Weights of a small mixture-of-experts language model, trained from scratch on English Wikipedia.
Size: 11 layers, vocabulary 20351, 20.1M parameters.
Experts: 48 experts in each of 5 layers, 32 GeGLU neurons an expert, a shared expert of 64 neurons.
Training: a variant of Adam for the experts, 4352 steps.
Below are experts of layer 5 (counted from 0) of a mixture-of-experts language model. Rows are named router (the router's row for the expert), down (a neuron's output weights, with its number) and show model dimensions 112-223. Each number is 200 + 20 x the weight over its row's rms, rounded and kept within 0 to 999.
Before each expert's rows: "comes before" lists some tokens at least twice as common just after its tokens as in all text. This comes from a sample of Wikipedia text that the model never trained on. Tokens count by the router's weight.

# expert 14
comes before: " |", ";", "″", "%", "–", " Angeles"
router,206,211,177,198,186,250,191,184,190,174,202,194,164,177,172,193,212,194,201,198,221,210,193,245,218,158,193,160,199,231,208,208,217,208,167,219,204,222,200,234,190,217,201,176,186,208,181,180,230,198,172,222,197,203,208,207,227,189,219,196,193,193,241,193,203,206,203,201,200,220,191,198,191,214,236,175,213,188,191,210,195,183,205,219,202,175,187,207,213,204,213,203,188,207,199,159,193,199,201,193,196,214,199,228,211,217,211,216,243,201,201,188
down0,187,188,209,211,197,189,192,187,189,165,165,188,173,211,178,214,228,189,239,194,223,196,224,222,198,211,223,188,187,187,215,192,250,209,177,189,240,226,188,199,176,167,203,212,251,187,186,233,227,207,205,230,245,243,216,233,207,228,235,222,230,182,183,194,179,182,240,208,188,206,174,205,181,206,171,170,191,184,176,217,215,202,211,184,188,210,200,224,193,177,137,188,210,234,183,206,175,222,191,225,201,228,219,200,220,235,226,178,182,243,212,196
down1,178,212,208,197,203,193,176,184,192,211,236,217,178,200,200,233,185,202,246,216,203,203,204,192,188,199,152,222,191,196,235,209,210,228,215,203,192,190,213,169,194,239,215,202,191,179,222,186,206,202,174,209,201,215,199,237,182,208,162,192,176,210,202,180,193,208,177,234,191,192,185,208,205,226,207,198,200,206,206,223,219,214,178,194,228,172,213,251,224,207,175,184,211,240,204,178,169,182,204,200,169,201,193,136,210,205,228,180,181,198,216,222

# expert 43
comes before: ",", ".", " and", " (", " of", "'"
router,206,196,165,190,228,198,179,206,216,198,197,205,201,231,184,202,229,175,197,177,214,226,194,236,220,174,218,184,223,252,200,222,232,201,194,240,213,238,178,188,212,198,210,195,218,216,207,207,201,207,206,203,228,216,209,204,222,210,219,218,226,192,197,184,214,208,177,190,179,199,189,202,205,224,211,214,187,191,186,209,218,186,176,226,234,190,182,238,206,206,203,181,238,200,194,192,179,225,211,197,213,186,193,195,201,210,197,215,210,204,190,199
down0,194,225,205,198,228,221,197,199,176,198,227,218,158,185,171,206,203,221,214,219,189,233,232,190,205,199,212,285,185,192,185,190,206,193,194,225,208,226,187,184,192,178,213,205,185,190,186,207,200,200,208,175,221,225,213,197,188,222,235,198,226,195,190,182,190,160,204,210,197,200,176,170,204,169,193,211,202,218,176,198,185,204,234,194,197,163,210,208,189,220,220,224,214,196,246,168,203,180,220,179,209,199,201,220,210,214,186,221,178,207,203,189
down1,174,231,206,205,185,171,172,180,199,225,184,206,197,191,255,183,212,210,209,193,186,210,172,207,203,225,178,212,203,186,234,178,187,238,212,207,208,205,189,185,241,158,191,165,214,203,228,224,181,175,192,170,193,177,179,196,176,217,195,193,212,207,197,207,199,225,192,236,226,240,202,206,201,229,195,174,217,212,206,214,205,208,200,191,227,197,184,188,195,193,188,190,191,193,176,223,178,198,204,193,203,196,243,197,225,207,195,206,193,186,203,209

# expert 19
comes before: " the", " a", " be", " his", " an", " been"
router,185,201,218,216,215,190,192,169,204,214,209,224,226,186,189,202,217,205,195,169,210,222,175,222,209,200,210,186,221,227,228,259,243,188,224,199,250,222,176,219,180,201,176,220,207,215,172,185,185,222,207,205,188,209,219,188,208,189,208,228,242,234,228,180,219,207,235,185,232,191,195,243,187,219,211,194,169,216,172,218,186,233,191,220,216,199,202,211,221,189,237,220,188,224,215,181,200,228,196,168,197,202,211,194,219,191,175,208,206,220,188,201
down0,206,197,163,178,190,248,182,197,207,210,198,220,207,203,222,239,184,212,191,172,157,187,202,188,192,259,206,157,198,196,222,199,185,175,219,220,232,235,213,215,189,194,192,210,208,214,178,232,188,202,164,198,210,203,184,203,215,161,159,213,179,221,206,168,205,178,170,198,223,189,201,215,172,205,199,200,205,219,188,231,195,181,215,193,197,189,211,233,220,253,223,194,212,200,201,207,220,215,195,228,162,196,179,198,208,220,231,196,203,189,177,205
down1,188,212,165,218,171,214,189,193,186,196,157,219,188,220,202,205,193,191,221,201,186,198,199,196,164,228,214,169,241,178,227,181,190,188,215,229,173,195,223,197,152,200,187,184,219,202,203,224,212,181,168,203,219,217,226,203,175,166,195,199,205,223,201,184,227,213,191,213,203,191,227,200,196,220,212,207,220,208,187,192,230,213,222,190,226,181,201,176,233,219,196,192,207,212,213,218,198,212,216,235,181,178,204,210,237,205,224,187,221,206,211,200

# expert 34
comes before: "0", "9", "1", "2", "8", "7"
router,194,209,200,174,189,205,183,178,174,216,199,174,195,210,189,215,205,195,222,195,167,188,198,239,239,166,214,161,208,253,204,211,257,180,216,178,175,189,186,227,214,231,188,201,223,211,204,213,196,218,216,202,203,203,223,203,209,230,212,192,195,243,231,178,198,194,207,193,187,191,187,200,211,224,205,212,207,219,179,202,218,181,172,199,229,188,195,219,241,191,204,214,182,201,188,195,205,237,183,178,190,175,228,188,226,224,193,209,216,210,163,212
down1,153,208,246,193,209,197,234,213,206,209,210,207,243,173,208,185,201,223,191,211,189,178,199,143,217,172,164,212,193,178,205,214,220,214,239,226,173,205,201,179,202,199,192,222,202,224,212,179,214,199,208,176,179,198,168,199,198,188,192,182,211,202,184,182,195,187,198,153,220,206,193,228,207,221,210,186,168,218,184,200,175,204,212,238,172,250,179,192,213,186,171,163,157,214,197,168,201,191,178,214,200,215,223,167,201,191,209,174,180,201,213,214
down2,228,217,216,175,211,193,189,212,194,187,201,199,210,191,234,183,176,224,152,236,212,167,205,203,202,232,189,211,214,213,169,184,167,226,224,209,236,197,214,218,170,210,187,235,182,178,211,212,199,187,193,172,165,233,202,184,169,220,181,211,208,206,216,193,178,172,170,225,159,187,193,206,214,218,184,225,205,196,190,174,181,224,189,186,166,187,226,196,227,205,218,203,200,184,183,218,200,190,198,235,232,187,202,191,229,198,177,201,217,217,184,238

# expert 1
comes before: " ", " was", " —", " is", " \"", " MF"
router,173,201,247,201,192,186,221,162,226,221,209,177,212,215,223,204,204,210,194,156,221,215,186,203,218,189,171,178,190,243,201,239,207,159,199,219,198,208,154,221,180,201,170,209,196,220,196,161,184,185,207,223,217,201,226,230,216,199,201,238,226,199,206,212,219,195,212,189,235,210,170,211,196,230,202,223,205,198,168,229,223,163,202,195,220,163,213,217,218,169,207,191,231,217,205,182,201,225,182,189,208,193,200,173,219,205,193,192,195,213,183,201
down0,213,203,173,191,243,198,173,201,195,205,194,170,212,194,209,169,167,246,175,184,171,185,213,193,226,199,207,232,213,203,191,202,190,185,199,195,187,178,217,198,213,196,228,164,195,192,253,228,206,228,213,190,192,200,196,214,206,179,221,189,169,202,221,200,204,184,205,198,215,191,211,203,211,195,214,184,205,187,202,212,192,177,191,190,208,172,208,192,225,187,256,178,208,160,209,172,168,171,209,204,206,183,170,240,186,187,215,203,174,233,190,230
down1,192,229,199,204,186,222,191,246,195,224,221,191,182,167,218,184,174,245,193,187,185,198,200,210,187,206,207,181,178,189,177,227,171,223,205,185,213,211,191,179,185,219,182,213,184,199,204,252,198,159,202,181,238,205,179,201,203,159,187,195,242,178,225,204,231,218,143,207,234,207,219,175,218,197,216,210,232,192,203,205,205,219,182,203,205,214,181,194,209,199,222,215,180,195,165,196,218,223,204,174,167,200,206,192,217,219,210,191,177,180,223,220

# expert 18
comes before: "0", " |", "9", "–", "1", "2"
router,206,209,205,194,216,239,162,210,221,160,188,213,172,219,192,218,208,210,215,189,175,213,191,224,226,172,200,145,212,220,172,244,223,197,194,199,193,215,197,212,208,199,192,232,177,223,215,189,183,171,184,213,178,220,235,184,173,219,229,192,183,232,223,193,207,206,158,204,213,182,165,186,214,205,236,195,200,199,176,216,211,193,199,213,229,201,179,215,239,163,189,188,184,203,216,178,162,197,197,199,233,184,179,196,206,197,180,198,230,210,174,179
down1,203,187,231,214,249,196,196,209,188,206,184,203,177,221,204,189,203,207,194,203,194,227,193,209,203,232,237,220,210,228,193,212,225,237,208,217,182,174,185,155,178,187,201,210,176,159,202,217,215,206,202,199,250,216,194,206,191,214,182,189,189,197,197,213,216,228,195,201,196,177,203,211,209,216,223,201,197,204,225,194,195,216,172,211,206,183,191,202,180,213,167,200,223,188,201,171,188,240,194,197,183,189,198,205,168,192,221,205,166,203,209,199
down2,242,181,205,196,209,198,190,206,186,220,191,218,196,219,183,193,203,205,177,219,213,191,186,221,173,235,252,179,199,198,211,219,212,215,192,202,227,157,211,196,209,181,223,194,180,206,146,205,197,205,227,173,221,212,210,173,226,197,195,217,211,214,166,158,217,207,183,223,193,179,191,193,227,178,201,185,223,190,181,207,211,181,230,173,207,205,204,171,220,226,184,177,183,196,211,217,211,186,205,237,204,208,224,165,205,197,177,215,239,191,191,219

# expert 26
comes before: "0", "9", "5", "8", "6", "7"
router,203,207,186,179,152,224,183,180,194,178,200,228,191,211,200,187,182,210,198,214,173,175,190,269,211,192,204,150,182,212,185,277,224,223,227,205,174,222,182,245,201,184,209,242,168,209,200,201,173,230,174,201,210,205,201,190,174,206,182,201,209,226,243,185,201,222,198,194,178,198,221,208,190,210,225,197,192,206,165,197,204,190,194,209,196,183,213,212,216,184,199,163,175,173,202,191,211,216,210,214,184,196,187,197,242,210,186,188,221,215,185,189
down1,209,191,161,166,190,235,187,207,182,200,212,193,248,191,197,182,229,188,230,178,232,161,192,179,207,224,202,184,200,229,190,197,208,184,191,196,233,204,178,210,229,183,200,189,176,229,212,206,200,190,200,175,178,195,216,204,208,214,169,206,179,199,213,183,210,237,185,190,199,196,187,212,211,191,184,141,176,221,206,187,222,195,165,227,202,148,185,172,200,189,198,236,187,215,171,184,155,178,176,190,173,197,188,207,188,194,219,193,200,201,203,159
down2,245,195,198,194,185,177,185,215,202,220,152,163,205,198,212,194,202,204,240,201,207,205,243,189,196,199,205,200,227,225,206,182,220,203,171,183,187,171,207,211,260,228,156,202,195,164,175,201,182,179,178,200,191,192,191,186,216,188,235,197,195,225,171,202,232,238,229,178,228,200,212,167,179,204,202,198,229,220,198,229,233,205,190,190,219,206,199,222,219,178,242,224,229,200,188,196,204,216,186,208,198,189,211,212,205,211,199,193,211,207,205,218

# expert 23
comes before: " the", " a", " to", " that", " be", " an"
router,171,204,187,207,228,196,175,180,204,183,234,226,185,201,196,202,207,200,216,164,198,188,202,208,201,195,213,185,224,227,227,262,258,159,201,201,223,232,186,227,213,215,211,225,222,202,207,212,198,212,192,193,182,194,213,192,204,206,184,189,206,218,197,172,223,202,238,193,240,216,214,227,200,246,195,220,203,196,185,208,199,232,201,205,218,166,192,234,224,205,199,207,212,220,181,195,196,207,195,183,229,178,213,167,218,197,189,176,216,227,196,207
down0,200,219,193,181,230,209,196,218,205,182,239,212,178,202,198,221,210,216,216,205,192,188,185,211,200,192,197,183,198,206,209,221,184,196,195,219,217,188,200,217,201,221,161,182,219,219,212,228,167,227,178,179,241,190,226,194,214,208,168,223,206,213,190,221,202,222,230,193,200,207,195,191,217,210,217,204,169,166,215,217,223,163,176,188,216,231,197,226,166,182,191,213,211,207,172,195,226,202,199,209,211,196,176,194,165,207,228,192,169,206,192,198
down1,187,208,184,216,172,225,185,217,180,178,195,205,221,177,201,216,173,183,179,188,198,188,195,216,179,214,239,245,217,201,203,219,216,205,228,187,186,193,177,220,203,233,201,202,193,210,223,171,169,201,207,211,172,178,219,173,175,187,198,205,182,211,185,184,196,204,225,208,194,216,233,210,184,207,204,227,207,205,211,221,203,219,223,209,212,184,168,243,221,214,233,179,185,177,212,192,218,169,179,228,212,216,223,221,210,221,241,226,201,191,198,211

# expert 0
comes before: " of", ".", ",", " and", " in", ":"
router,182,182,177,197,199,206,192,193,227,172,184,227,239,221,163,205,204,197,194,170,195,220,192,232,196,223,177,163,210,230,201,233,222,219,199,226,238,236,182,226,231,171,213,207,198,214,179,214,192,239,193,195,196,208,200,183,201,237,190,203,202,197,241,199,221,229,200,179,204,193,202,225,213,193,208,202,187,193,183,215,215,226,193,186,169,184,225,217,192,195,228,161,231,188,202,227,188,211,222,210,201,198,201,211,227,195,186,223,209,191,201,198
down0,219,205,212,200,195,199,204,187,231,170,227,202,209,196,210,237,214,179,203,209,211,205,201,213,220,185,177,204,221,211,177,225,201,177,210,185,173,217,196,215,188,182,192,223,196,192,236,213,211,175,219,193,193,209,178,194,225,170,169,179,221,189,169,200,193,219,170,195,206,221,228,216,200,181,211,193,214,198,181,200,169,214,172,210,182,228,180,212,195,198,170,213,198,170,224,180,214,211,199,171,183,213,201,222,205,221,204,219,202,206,264,171
down1,174,185,210,193,186,216,204,204,183,195,222,169,179,181,182,242,169,174,219,192,204,227,215,173,212,185,205,233,212,206,217,213,177,197,218,179,231,249,189,224,188,216,224,193,198,223,207,191,196,225,215,171,200,216,215,216,166,222,198,210,210,203,193,219,208,221,193,223,172,216,220,242,195,195,197,224,203,203,200,214,198,219,197,190,228,208,192,187,223,176,210,200,202,219,168,204,234,192,183,193,194,202,212,230,191,198,211,188,183,175,227,215

# expert 4
comes before: " and", " of", ".", " in", " was", " with"
router,210,215,174,191,202,210,216,194,230,194,186,201,216,225,171,224,229,174,197,180,191,217,188,215,219,193,200,186,206,241,189,228,242,206,209,209,224,234,191,221,225,207,208,211,231,178,217,222,198,226,215,210,216,214,229,204,251,210,193,168,207,212,231,204,262,197,178,188,208,189,188,220,221,207,191,204,165,234,181,196,235,215,187,201,207,176,198,239,217,197,228,222,203,198,229,181,184,206,217,234,208,174,217,197,187,200,196,205,215,240,199,193
down0,159,194,203,222,181,202,191,166,156,165,226,213,184,188,219,169,212,188,176,185,229,187,188,180,195,207,198,194,198,204,196,196,189,223,188,196,185,231,188,196,190,214,209,203,180,147,232,206,223,197,195,209,236,207,180,188,206,195,232,233,218,205,218,178,200,177,215,224,170,187,197,177,196,158,208,208,210,198,163,199,195,206,198,222,210,179,235,174,208,199,210,221,234,174,218,192,198,203,199,214,209,244,213,169,201,224,176,197,228,191,247,179
down1,221,196,233,228,218,176,190,183,189,221,214,226,217,197,227,196,204,184,172,213,228,187,199,180,198,218,199,190,212,218,183,197,200,242,194,195,213,192,188,215,183,170,175,197,178,208,186,222,193,198,215,217,200,224,175,195,187,184,172,235,238,184,237,209,191,238,213,194,189,186,186,214,192,212,205,195,179,214,170,231,150,203,191,218,184,196,199,172,209,204,196,185,201,221,184,194,199,198,178,181,188,188,193,182,208,214,180,184,193,214,208,202

# expert 44
comes before: " ", "\n", " —", " +", " •", " −"
router,194,182,183,198,205,226,154,177,197,195,202,176,186,227,185,201,209,185,206,147,217,213,197,229,209,158,206,181,217,241,195,228,221,189,182,206,217,206,177,209,210,173,223,231,191,213,173,170,204,171,211,192,192,210,204,194,223,198,226,207,219,191,197,181,171,191,185,210,227,210,201,221,211,204,193,211,190,208,188,196,212,216,158,195,195,178,243,205,244,186,197,179,220,192,200,191,188,234,188,207,224,175,191,200,213,203,159,214,216,232,186,177
down1,195,183,218,182,194,214,219,232,210,182,177,223,204,188,168,191,228,239,198,152,164,203,229,205,213,202,226,159,198,195,202,225,197,187,189,192,189,204,198,206,185,232,213,205,227,172,233,189,192,222,179,174,197,187,216,193,177,200,199,164,192,211,199,181,199,203,246,241,232,185,217,214,202,199,187,207,211,218,210,222,237,199,196,207,202,221,173,215,195,205,210,220,226,187,191,194,219,220,187,203,239,194,204,218,199,146,180,202,177,177,213,212
down2,176,212,209,192,217,185,208,196,218,213,195,206,182,209,199,197,203,209,205,232,229,192,175,220,166,210,187,198,189,177,205,185,195,233,156,222,177,209,184,173,198,203,213,183,216,192,200,206,218,209,233,225,200,220,217,236,198,196,229,252,205,194,202,200,219,187,200,200,209,179,161,200,175,198,208,185,162,200,198,223,206,202,221,241,178,210,226,205,231,198,211,191,219,193,211,200,196,194,216,211,199,169,188,226,148,221,206,247,220,226,244,217

# expert 17
comes before: "1", "2", "9", "==", "The", "3"
router,181,222,183,171,216,203,205,218,229,181,186,158,220,220,199,181,220,180,214,182,185,223,194,222,191,184,202,141,209,237,215,199,183,182,206,241,205,187,202,224,203,239,173,220,204,214,200,194,170,214,194,201,191,208,248,181,218,196,191,206,203,241,232,203,192,199,214,177,239,162,175,237,208,206,200,201,206,198,183,201,179,241,192,216,192,213,228,196,237,188,255,206,208,196,209,167,175,208,208,201,192,223,193,182,197,183,175,206,197,229,161,190
down0,222,140,183,195,184,217,220,193,205,211,203,175,190,261,180,199,206,215,192,219,267,185,203,228,197,192,210,186,240,201,201,197,182,193,223,201,199,186,220,211,186,214,205,199,204,195,221,165,176,227,197,166,222,189,204,192,169,223,198,197,179,223,199,196,207,203,223,187,187,187,215,215,158,226,179,217,199,191,224,170,219,210,187,205,223,192,203,195,263,181,192,214,188,229,188,195,189,186,206,223,205,205,183,213,230,204,218,210,236,178,173,186
down1,209,212,201,187,215,180,184,178,183,200,204,206,148,195,212,179,235,190,193,215,219,198,210,188,192,190,165,210,220,208,203,195,178,200,180,198,166,199,192,174,140,169,228,237,200,197,189,225,201,206,191,209,216,218,195,194,194,197,186,224,221,224,214,186,206,221,191,207,186,206,217,233,190,200,173,192,207,206,218,195,226,171,182,217,232,186,211,205,220,228,216,221,191,215,199,231,239,179,226,217,194,182,195,194,189,222,234,203,191,179,169,198

# expert 15
comes before: " the", " a", " to", " in", " by", " his"
router,209,188,186,225,225,207,194,209,187,178,218,211,186,205,182,220,219,208,224,203,192,247,195,207,252,180,227,164,219,218,195,260,235,174,197,210,196,220,165,196,214,215,200,231,221,210,219,178,196,191,217,220,169,219,244,192,211,206,214,208,185,214,229,187,200,200,191,210,195,207,186,217,220,198,212,199,199,222,185,191,212,215,190,220,234,185,209,238,234,204,221,200,160,228,195,178,163,210,170,191,216,160,202,204,194,189,203,208,235,200,197,188
down0,218,219,203,180,197,215,218,182,188,161,224,169,202,214,185,216,181,218,188,246,206,215,220,218,208,192,210,159,210,204,198,216,180,223,175,174,197,203,186,168,239,211,217,204,206,196,209,191,154,208,190,191,183,183,221,208,217,180,225,215,197,201,206,189,196,197,227,190,158,195,222,184,172,177,232,194,183,223,231,202,218,179,224,200,220,193,195,242,223,201,185,234,213,211,194,227,198,200,198,209,214,199,201,234,220,183,202,224,219,161,184,194
down1,201,209,215,186,219,208,199,192,193,183,209,222,202,183,203,180,236,167,205,195,234,192,184,187,217,214,185,205,213,180,234,214,177,191,208,228,190,218,189,216,203,172,189,177,230,236,180,205,193,194,199,186,184,191,188,197,202,207,219,199,198,210,183,197,171,210,185,179,197,207,190,189,249,174,194,198,229,185,185,181,220,191,229,203,216,232,184,201,177,191,185,166,196,186,198,198,201,209,203,177,224,187,170,221,215,182,245,194,194,199,215,176

# expert 32
comes before: "1", "2", "0", "3", "4", "9"
router,174,209,170,187,206,227,158,172,198,215,199,203,168,261,188,183,196,190,215,189,205,172,186,247,212,177,188,159,202,215,217,216,220,192,239,207,199,199,168,265,232,187,206,244,187,180,238,215,180,208,149,216,192,194,223,179,186,206,223,206,218,211,223,187,178,204,208,172,227,196,206,185,197,206,238,211,198,226,190,192,210,210,195,182,192,159,192,218,229,166,203,200,187,175,225,216,186,216,222,184,226,201,193,206,230,204,185,187,207,224,188,188
down0,208,170,197,213,178,200,181,186,189,192,203,170,182,206,216,214,208,214,194,191,173,186,221,248,181,177,170,200,187,184,177,211,199,227,212,226,148,172,194,195,188,210,197,256,166,177,187,207,210,206,180,198,199,206,224,208,212,172,239,198,202,190,204,183,187,191,206,206,196,215,176,171,179,205,204,189,201,196,209,199,226,227,192,173,192,219,215,215,238,157,181,178,217,191,208,174,191,190,189,252,172,208,206,214,247,173,203,178,189,220,195,199
down1,176,208,189,228,188,211,192,185,202,183,208,167,204,219,160,203,232,185,219,197,219,160,192,225,201,218,194,219,211,199,214,206,238,222,158,179,260,171,228,217,204,180,235,203,179,197,207,188,216,202,182,203,174,192,223,209,209,200,226,212,180,212,196,179,205,198,218,217,209,232,197,198,191,177,199,210,204,196,171,192,208,195,173,203,182,259,185,152,174,187,186,210,204,184,210,241,203,229,177,173,163,223,185,220,221,187,204,225,229,212,226,217

# expert 8
comes before: "-", "|", "=", "V", "age", "D"
router,204,194,217,181,177,201,188,201,210,192,177,189,240,209,200,187,202,181,192,188,198,243,188,227,217,181,199,162,214,228,209,211,200,185,192,187,208,221,169,196,186,188,191,232,196,225,222,179,224,224,190,192,180,200,198,205,217,214,191,199,184,229,218,183,212,189,197,164,242,147,221,190,198,179,196,179,187,238,154,242,176,231,179,244,221,204,229,208,223,157,227,203,204,173,181,163,182,187,189,173,202,186,210,229,213,219,178,187,235,241,176,197
down0,201,191,219,151,202,191,193,154,179,231,214,181,222,165,167,172,201,231,212,221,190,220,222,226,183,221,190,182,176,232,232,204,205,200,193,178,192,224,220,206,222,182,208,206,208,172,201,209,202,192,189,178,212,165,196,194,225,227,202,177,196,205,169,203,207,199,190,214,171,218,153,228,189,196,188,189,200,192,179,176,200,177,179,204,206,222,194,188,172,222,207,231,210,184,187,219,196,207,188,200,196,208,194,182,185,187,226,197,169,221,195,215
down1,158,191,195,199,192,212,171,204,189,160,170,207,161,169,191,205,181,193,193,187,170,207,193,203,194,232,167,208,189,194,215,233,182,199,248,177,179,207,191,212,185,209,210,214,186,242,178,185,219,214,186,157,182,179,204,166,219,199,201,224,176,179,208,174,220,183,203,206,192,202,213,218,171,198,191,164,218,204,185,205,187,196,214,198,188,224,207,174,194,218,207,192,225,217,206,179,230,213,195,145,197,183,182,205,192,198,206,180,203,195,219,165

# expert 12
comes before: " |", " ", "–", ")", " –", "″"
router,210,190,149,184,186,224,214,177,191,224,180,189,188,178,180,206,209,191,211,158,197,187,207,241,218,160,198,159,213,216,240,252,222,225,205,191,232,212,215,207,194,191,200,206,210,223,179,181,179,210,193,211,197,195,245,215,215,188,199,182,194,250,240,199,216,201,239,173,234,186,192,190,180,198,228,207,179,201,208,207,210,190,205,214,205,210,189,229,199,165,205,202,212,226,207,198,167,194,176,195,155,190,183,182,210,167,201,180,254,193,188,222
down0,200,200,155,228,201,212,226,185,213,138,236,201,216,182,205,186,219,198,191,237,193,174,208,199,208,223,207,222,200,188,168,213,237,213,208,188,228,214,192,194,188,164,185,214,215,197,174,166,172,184,216,206,210,172,199,253,198,158,204,172,218,230,209,208,188,210,210,195,164,191,189,196,219,186,213,185,166,181,229,175,204,207,209,197,194,239,193,194,233,188,188,169,176,214,180,220,191,197,170,212,178,194,207,199,214,188,205,211,263,234,202,202
down1,184,223,190,184,208,181,186,235,224,176,209,201,213,222,222,221,221,165,220,184,179,187,190,164,207,220,184,241,170,237,230,185,217,191,227,193,199,193,235,195,227,213,211,192,172,182,176,207,252,191,191,203,194,219,191,246,181,182,210,189,176,196,218,226,205,192,184,210,183,189,212,215,185,203,190,219,229,215,195,197,218,210,228,213,198,221,210,240,198,212,179,186,197,233,214,182,219,166,204,237,203,181,188,212,211,175,207,184,230,179,165,220

# expert 9
comes before: " ", "\n", " to", " by", " \"", " —"
router,192,200,199,180,192,213,194,206,203,208,193,193,212,235,193,220,226,174,195,145,227,202,216,200,212,183,202,184,200,237,207,255,241,185,171,225,194,208,195,213,180,187,207,221,181,200,199,172,205,209,208,217,208,199,220,212,237,209,225,196,199,232,235,206,226,180,221,225,212,219,184,203,205,202,195,222,225,214,161,209,256,215,215,199,240,174,235,205,221,214,227,206,217,212,174,181,182,210,176,199,177,193,236,203,243,203,169,222,210,221,221,184
down1,237,208,211,209,189,175,204,184,196,172,212,222,204,211,187,211,173,216,206,212,185,228,226,219,216,213,219,174,172,143,218,244,162,204,209,199,219,198,186,176,205,192,232,197,206,178,168,198,228,190,203,188,232,160,192,232,185,190,198,198,175,207,203,191,205,193,198,176,152,184,193,208,165,192,210,187,198,216,195,203,217,214,214,191,203,204,202,206,185,216,207,226,187,207,163,228,235,211,214,178,184,195,173,230,204,210,209,223,193,187,159,204
down2,157,221,171,192,196,205,218,199,225,207,222,227,200,182,220,197,188,211,205,207,206,221,208,191,183,209,184,202,214,156,166,226,211,213,215,197,198,179,190,170,216,214,201,198,199,235,199,246,219,237,221,188,216,199,211,196,206,222,185,189,197,229,200,201,217,209,195,169,192,261,189,183,207,202,213,209,229,193,172,174,224,194,222,199,199,185,216,178,192,196,199,218,194,181,206,197,189,205,168,190,212,198,177,223,211,191,204,213,204,177,210,180

# expert 6
comes before: " |", ":", " of", "==", " ==", "==="
router,202,210,190,216,178,245,227,201,240,192,192,193,193,230,173,234,205,176,250,158,186,210,185,229,213,160,230,156,179,217,204,229,205,213,207,238,212,213,187,220,228,176,200,236,211,197,199,221,197,201,196,215,218,200,192,162,196,175,210,201,222,236,230,182,191,189,214,189,202,199,164,207,196,169,219,188,200,206,187,203,227,210,240,196,178,197,182,206,214,167,204,196,210,198,195,192,192,175,195,197,183,196,208,212,194,184,177,223,207,220,198,185
down1,186,199,183,199,202,162,196,201,197,205,251,169,166,201,211,173,192,201,201,196,197,191,215,183,194,177,214,204,244,219,189,187,223,193,193,213,207,200,174,196,218,210,215,204,243,184,210,194,205,209,213,252,217,232,197,216,219,179,198,198,191,189,255,229,235,209,198,217,177,195,212,172,207,227,175,213,186,214,213,195,180,201,174,225,200,174,177,199,166,194,240,189,222,233,220,171,187,187,206,215,221,211,166,193,193,199,221,198,191,178,180,204
down2,242,190,210,223,224,231,206,239,187,213,211,202,216,200,201,202,184,231,221,198,214,152,190,175,204,205,198,257,210,174,186,205,174,195,173,227,216,206,226,242,203,180,186,209,198,207,187,216,218,212,228,204,207,198,232,209,170,227,202,219,207,185,223,197,223,182,183,199,215,201,209,224,236,206,185,223,222,189,227,209,217,202,191,226,195,206,228,198,196,201,197,200,233,201,195,179,215,207,179,206,219,206,201,215,212,184,197,200,164,203,221,176

# expert 24
comes before: "\n", " The", " the", " In", " he", " He"
router,179,226,192,192,161,217,185,174,207,204,204,183,192,184,212,213,225,210,218,173,216,202,189,217,232,210,195,175,206,220,243,226,240,214,203,188,216,228,177,211,220,225,182,192,207,183,186,189,193,233,194,195,174,173,234,196,193,202,180,186,219,217,226,181,210,193,212,193,209,183,193,188,214,231,235,216,212,222,203,204,223,219,182,192,207,176,168,265,204,187,235,192,181,232,192,168,174,207,180,193,231,191,229,209,227,193,198,194,239,202,204,210
down1,208,193,221,219,170,202,205,229,181,205,201,248,200,198,203,194,222,205,190,188,184,192,199,212,199,188,204,296,200,223,180,172,235,200,185,177,182,213,211,225,179,186,201,199,155,202,176,174,217,179,216,201,226,214,203,218,189,222,173,208,170,235,189,202,197,203,161,197,190,186,184,208,228,207,202,217,204,201,179,202,205,171,192,213,188,203,204,162,222,198,189,161,205,198,237,189,194,183,205,222,173,166,167,178,191,189,187,188,199,241,234,187
down2,194,209,221,188,205,227,190,188,210,225,186,212,199,219,208,194,213,191,182,187,196,188,176,198,162,196,165,193,181,211,206,182,228,147,203,206,219,224,176,213,209,199,204,178,176,176,184,211,198,173,228,177,197,193,185,185,209,232,197,217,208,221,191,199,192,181,219,209,181,174,176,191,136,189,181,192,251,211,186,181,194,203,183,207,233,159,206,223,177,196,208,209,202,230,173,206,207,168,208,215,219,238,223,188,224,198,195,212,218,199,192,176